From a checkpoint of a small mixture-of-experts model trained on Wikipedia.
Size: 12 layers, width 96, vocabulary 4096.
Experts: 32 SwiGLU neurons an expert, 2 picks a token, a softmax router.
Training: a variant of Muon for the experts, 440M tokens, 3354 steps.
Below are experts of layer 8 (counted from 0) of a mixture-of-experts language model. Rows are named router (the router's row for the expert) and show model dimensions 0-95. Each number is 128 + 24 x the weight over its row's rms, rounded and kept within 0 to 255. Numbers have three digits each.
After each expert's rows: a language model's description of what the expert responds to. This comes from a sample of Wikipedia text that the model never trained on.

# expert 4
router:093103148126105137135145139091130122086150128107103103135124137108155145152075112151100100103092142142120115107137118113135133164149102107130118165172135102097162112132135156164138112141122078124100112123149144127113163178113098133130108108111063172133160104167158137118139151132102101100
What it handles: Sentence-ending punctuation. Periods and closing punctuation ending sentences, especially after years, plus final digits of years and clause words like However, while.

# expert 7
router:117120147111129130151194116111140127113167156099122129140131154114157131152120096156108103125116162170107154103160115121154137153138076093136085155141156113123126097139151142156116096155135115115117116112172144099102174144133103148156105128114123166167148104142154123121190135129099105107
What it handles: Opening parentheses, biographies. Opening parentheses after names in biography leads before born or dates, plus On/In starting date phrases and coordinates.

# expert 23
router:106098136134121170154148132107108141108156155106109106123104162093152131158105111143115095114109148152124119087146103129162137147155108119098116160168144106081099094173136141145147097154101085114121114116159126099111137175135100115145124108086116139140140111141178135074134167128125113105
What it handles: Table and list structure. Line breaks, pipes, list dashes and column headers in tables and infobox lists, such as - Composer:, | Country |, Votes.

# expert 5
router:098105167158103170132158119129095155095160157104095108198113125135142162141134109147121117116116160153105150128156108110157122148142122089088117132125138090129156126125143141152111130159150100099114132107135136102125133158093107098150130136096101159148161093147150124116158171139074126127
What it handles: Lowercase word-initial fragments. First lowercase piece of a word split into pieces, often after articles, such as dec(iding), st(olen), sh, ex, tra.

# expert 20
router:115107127118099101145166143123107146096156164103092122165107156076137148170110109163121106119102181158107122105152109107165120152177107087090097131157150139108122120120140144135131113130120129093108107085142135129119144131107092099137086102117108141137169128162172137109148130123111111119
What it handles: Capital initials of names. Capital first letters D, R, B, K, S starting proper names, acronyms or infobox fields, such as D(iscipline), D(oré), P(DF).

# expert 3
router:116093130139092172128150159108129127098160146110116132124129164110155159156092099140110078110093152152101154104155111118137119156156123114086097152175150125121121115138135128160149091128101105127092088127135153086093146151130095124156110127105096160165149100145163162112131147135108119118
What it handles: Line breaks, section headers. Sentence-final periods with line breaks, blank lines, table row ends and == heading markers where new Wikipedia sections begin, like Discography.

# expert 26
router:119084189137119152178130125118094160087146120113138116137102144090130164146123135151112106125090149145084121120125122124150136163143111116135145156141132106100151107160147159139137111133150097094114080124159141100096150152086077106119102111139116139167154104143150159135138156155119096139
What it handles: Quantifiers and partitives. Quantity words and the of after them, such as most, all, number, part, some, many, plus occasional mid-word pieces.

# expert 27
router:093125136141105138158153138118102162104165144109145110146119130120152195173114132156108117121091149160091139104149112077139128162117086092106109149163141097119149121156156159175138117153134126117132103089173140107131172166102118107155140127131088143127145094129117138112132143125117117115
What it handles: Mid-word name syllables. Middle syllable pieces of place and personal names after a first letter, like enn in Vincennes and Benning, ming in Birmingham.

# expert 11
router:108126158119117133131139147092135152114145108109099099153119129093149161147090104134081110116122149142086146108153113111135115132139120108114111141167149106130094088148120137176153117138161100107109096126180155101102132153090126109134090101100102163156146093149145153119135181125104111085
What it handles: Names and titles. Titles, first names and The starting a name, plus pipes in election or roster tables, such as Sir, President, The Greens.

# expert 30
router:119111137138093142169141134109098153102169133120091114165078136112136147143122094156110125076115135142113133135125093131176131147140117119103082143152156108101123127131161135126158123143146117104121127130169166142111144149118120160149136096060117151157143074132192123106141130146113135123
What it handles: Latinate word prefixes. Opening prefix pieces of words like r, re, per, inc, el, sub, often in statistics or election text, as in ruptured, valid, eligible.

# expert 0
router:086114135130104161129148121086123125090150130107125107169111141119165171160106093142098109077094151135114133094135119123147141138146112110105127147154156109131139089141125168150152103126104092100114113110149163079097155165116121117156101109094094170132130088151149132125145146123110099109
What it handles: Named-entity word endings. Final pieces of names and nouns before punctuation, especially publications, places and institutions, such as Magazine, India, Tribune, California.

# expert 21
router:098120157142135174135167121105112151108146122096095077145125140120148167170122104134094115108096143146114123094137124094155122140138131107132095143155157101106120125141151156148144102175132102115106117076144146091092138136103116115138077113103103131176145086150125133113142136149108086104
What it handles: Election table entries. Party names and vote figures in election result tables, like Conservative, Labour, Democratic, plus digits, percentages and football positions such as MF, DF.

# expert 28
router:110089164152110147135177144105120188123149129124106119147151148092151136146140109145133135122083137142103116135168078112151150167159097101098124125151176101103134109151107148167160094154141121106107111118137125126128131143079125139150121131128107148147130108148149137118154167177121123079
What it handles: Word-initial fragments. Opening pieces of common words split by the tokenizer, like d in daughters, sc in scorers, ref in refused, decl, play.

# expert 8
router:100111152135107123139127148126123139109146170114134118139124141076141128145096109155113076117108146143108170090137098112138102166154107091125115132147145086127118101147114144132174097154109058092111076113139145123097151157109116140162110106083116141152136123149154144107144161138120101106
What it handles: Joining punctuation. Hyphens, en and em dashes, opening parentheses and quotes joining names or ranges, such as Brooman-White, 2024–2025, cannons—all.

# expert 10
router:108125164150097126155163113105126160127138129113106117144093135097177176141102120182119121122092144145088157125148109130126136149178112123093103152122139080112121132157137161130160125123119076110088104128136138123094168148107095127147101095113118168159137088146159146128128138154124110122
What it handles: Digits in numbers. Individual digits inside years, dates, times and figures, plus al- word starts like altitudes, almost, and number words like half.

# expert 12
router:115129161131078137142144143090083155096142141128106099128090160117157173158098104133096123127128148151113109120149098116172137130133109092105117144130147108117103086158165142166136117138126113123130105112149128075101135156111129116132111111107112149149155077131136134111137152153119062084
What it handles: Institutional name pieces. Pieces of formal names of organizations, military units and awards, like Med in Medical Corps or Mediterranean, National, Royal, Communications.

# expert 2
router:098120142150077125166161118106123139131142138098103094121119140087160138173094110145118126092113136137112147117163115120141148159162109113118115142174123074095121114153127162137139116144124113120101123101123119080097169135103117144176094095110114148176132097136143148097138154142086119106
What it handles: Digits in measurements. Single digit tokens inside numbers in stats, tables and infobox measurements, such as 14'8'.295 m, 5'7'0 kg, lap distances.

# expert 24
router:116109139151074147143129166110094150093161137144110102163105155105161126120095113159130136117118165115131119109140113090161115155153115100130098137146169131108149098150149172144134142153103120105077090116155150113099147147114117115193101107120126138125151116165138169135138154119112092122
What it handles: Word-initial consonant pieces. Opening letter or short piece of a common word after an article, like p in positive, picture, pen, and Ph in Physics.

# expert 9
router:128111137142107141154160129117131132102155142125106113164071112118160152125123086136085099121124173158110147114143137140152107154164119102103135142167124107095131091148144163141152113161123088113083086114130165094119138129100105149167113100111119166143148093149150162115128155130117091107
What it handles: Articles and determiners. Articles and determiners like a, the, an, this, first before noun phrases, plus capital A opening headings such as Accolades, Awards.

# expert 15
router:070107148128121117129136134118123156112147135099114115148119153099150151147110097180112103097088150161089164133162107088155104146147121111113129147125167113124169109148114154176153116146146095107082112095174147122119144126093122138132114105126124133142146122153143154098160148119097100087
What it handles: Foreign name initials. First letter or opening piece of personal names, often non-English, in sports and results tables, like P in Pavel, St in Stina.

# expert 25
router:105119138137122167140136144083128130107130146099119128160094144117125132141094101160086096112100160129123147120145102129145139148157112100119114138157183108105129111172147146141150115153125098105104104093129131096084154139133143137170093105114110163167145104165149155105144158156092083103
What it handles: Passive and auxiliary verbs. Forms of be and have plus past participles and main verbs, such as was, been, were, has, became, designated, survived.

# expert 22
router:121121138109083153177152129109124125091142135113107082142090159093164139170112103138106110103103177151106138137132107108142126157144085125118122141173141106094140113125146169127136096132107108101096104126140165096112139170111125109154104114098105161165145086135128158124136122110111097109
What it handles: Determiners and adjective endings. Determiners and possessives like the, this, his, their, adjectives like new, social, public, and endings -ical, -ual, -ic.

# expert 6
router:084091142140106128155134143074105150113194136118123117127108145120142135131093085161120093109079139174114135122147093122146092144129096101103113142134144112097123124129123173131164107141134094099114117112137153112114147124128080138153099121110092144154137118132139157126136139154083093084
What it handles: Digits in numbers. Single digits, decimal points and symbols inside years, coordinates and table statistics, such as the 9 in 1995 or the decimal point in 0.81.

# expert 13
router:113127150153125146129136123099133122122162129081130105125104147113130163148098127144135098111073136130104161125142110078158117174159105118105129140131168111103139117159140121154146122170142106114098124097137167107092148135109139148170118093078097149155140115170166137126153119164111099089
What it handles: Verbs and function words. Auxiliaries, negations, pronouns and verbs in narrative or quoted speech, such as would, not, don't, can, decide, to.

# expert 18
router:109099151116102141135145135095131144143143142106089075145097134124152116128114106138108132117120151160100158112134098118148109145133105109122131134158150073095157112172144151147136106128160100117087116116139142108128157159087142095176118085114117135145168108129170157136156153185091126108
What it handles: Personnel and biography words. Dashes and role words in band personnel lists, such as arranger, keyboards, plus biography words like his, married, singer, young.

# expert 16
router:084117145134068150132172110097122144127156146106110117147126170116150153172119093127070125120111136134097126101168113127145126153143108116125117147144137079108159113151134155192142111140111099112131109138145167115098164139120142136159093096097110165128143108148142126124136130172101113116
What it handles: Sports results and tables. Team names, competitions and score cells in sports results and tables, such as Colchester United, Cup, Championships, Olympics, League.

# expert 17
router:118123144149083140134162155110123157103160140123089092151118127126144153145121122146116115106087138141083145085160105130130114151175116085114099143124158100084132122127154154158142118143124116088122114101128142092114175175122102152164112118126118149144159115164134152116128185119122095103
What it handles: Initial letters F, C, B. Single initial letters or onsets like f, c, b, fl, bl beginning a common word after the or a, such as f(irm), f(ace).

# expert 31
router:116107133133080167139159143119092144132153125125111125135108166087142178144093090146117100122129142138121136137155100116180106158170118103107101155145153117132159122165143150157125099157125109127102122091130119082123153108089109092155087085138083133163135106133129133110116136138096127106
What it handles: Scientific taxonomy fragments. Inner pieces of Latin and scientific terms, mostly taxonomy lists like Asterids, Eudicots, Placentalia, Lamiinae, plus medical words like craniofacial.

# expert 1
router:124135135131121164119151146098111164116155146096143081150131138125143156137106123179129131117103150136124133124146144090161116156140099086096115138138158121120117129136169124135170113144106107126120108088168183112103167168101140177141107126102088151143143120163170157103129146120082119108
What it handles: M/N word starts. First pieces of words and names, especially m/n fragments like m in might and mentioned, Ed in Edinburgh, Un, Man.

# expert 19
router:066135157121105143157144118126107127098149143094125110127117155110144170154093117160079113105093151165117172112139099118142156149139108113118126160158154087133142124146135137174144083130133094122108089114150152111101150150094138120146104107101094135139146087137137146118128145152109106083
What it handles: Name endings. Word pieces finishing personal and foreign names, like Karel, Nietzsche, Issoufou, Reid, plus common given names like William, Thomas.

# expert 14
router:107091122107116147138151112075090131120161152094116140157110132130148147161107099149087121094124179147120150090139128114151137141136119126133126172144130117102151099166166131147138085156145128100088089088141149113122141156128120146141101110126104172143139095130138163151148148157089127083
What it handles: Biography and species prose. Function words and verbs in opening sentences of biographies and species stubs, such as was born, in the family, during, until.

# expert 29
router:103099124129107176132159150095108150117152130118126129113095128112151164151104110156105107113111136141123121112141122117149132156153116124137100158139130127093147106156107138167173095167116116119125092099148147067075158116119102113134097094133101137184136101119150136108149165129095119077
What it handles: Geography and species stubs. Paragraph breaks, commas, direction words and endings in place and species articles, such as located, north, km, Piperace(ae), gastrop(od).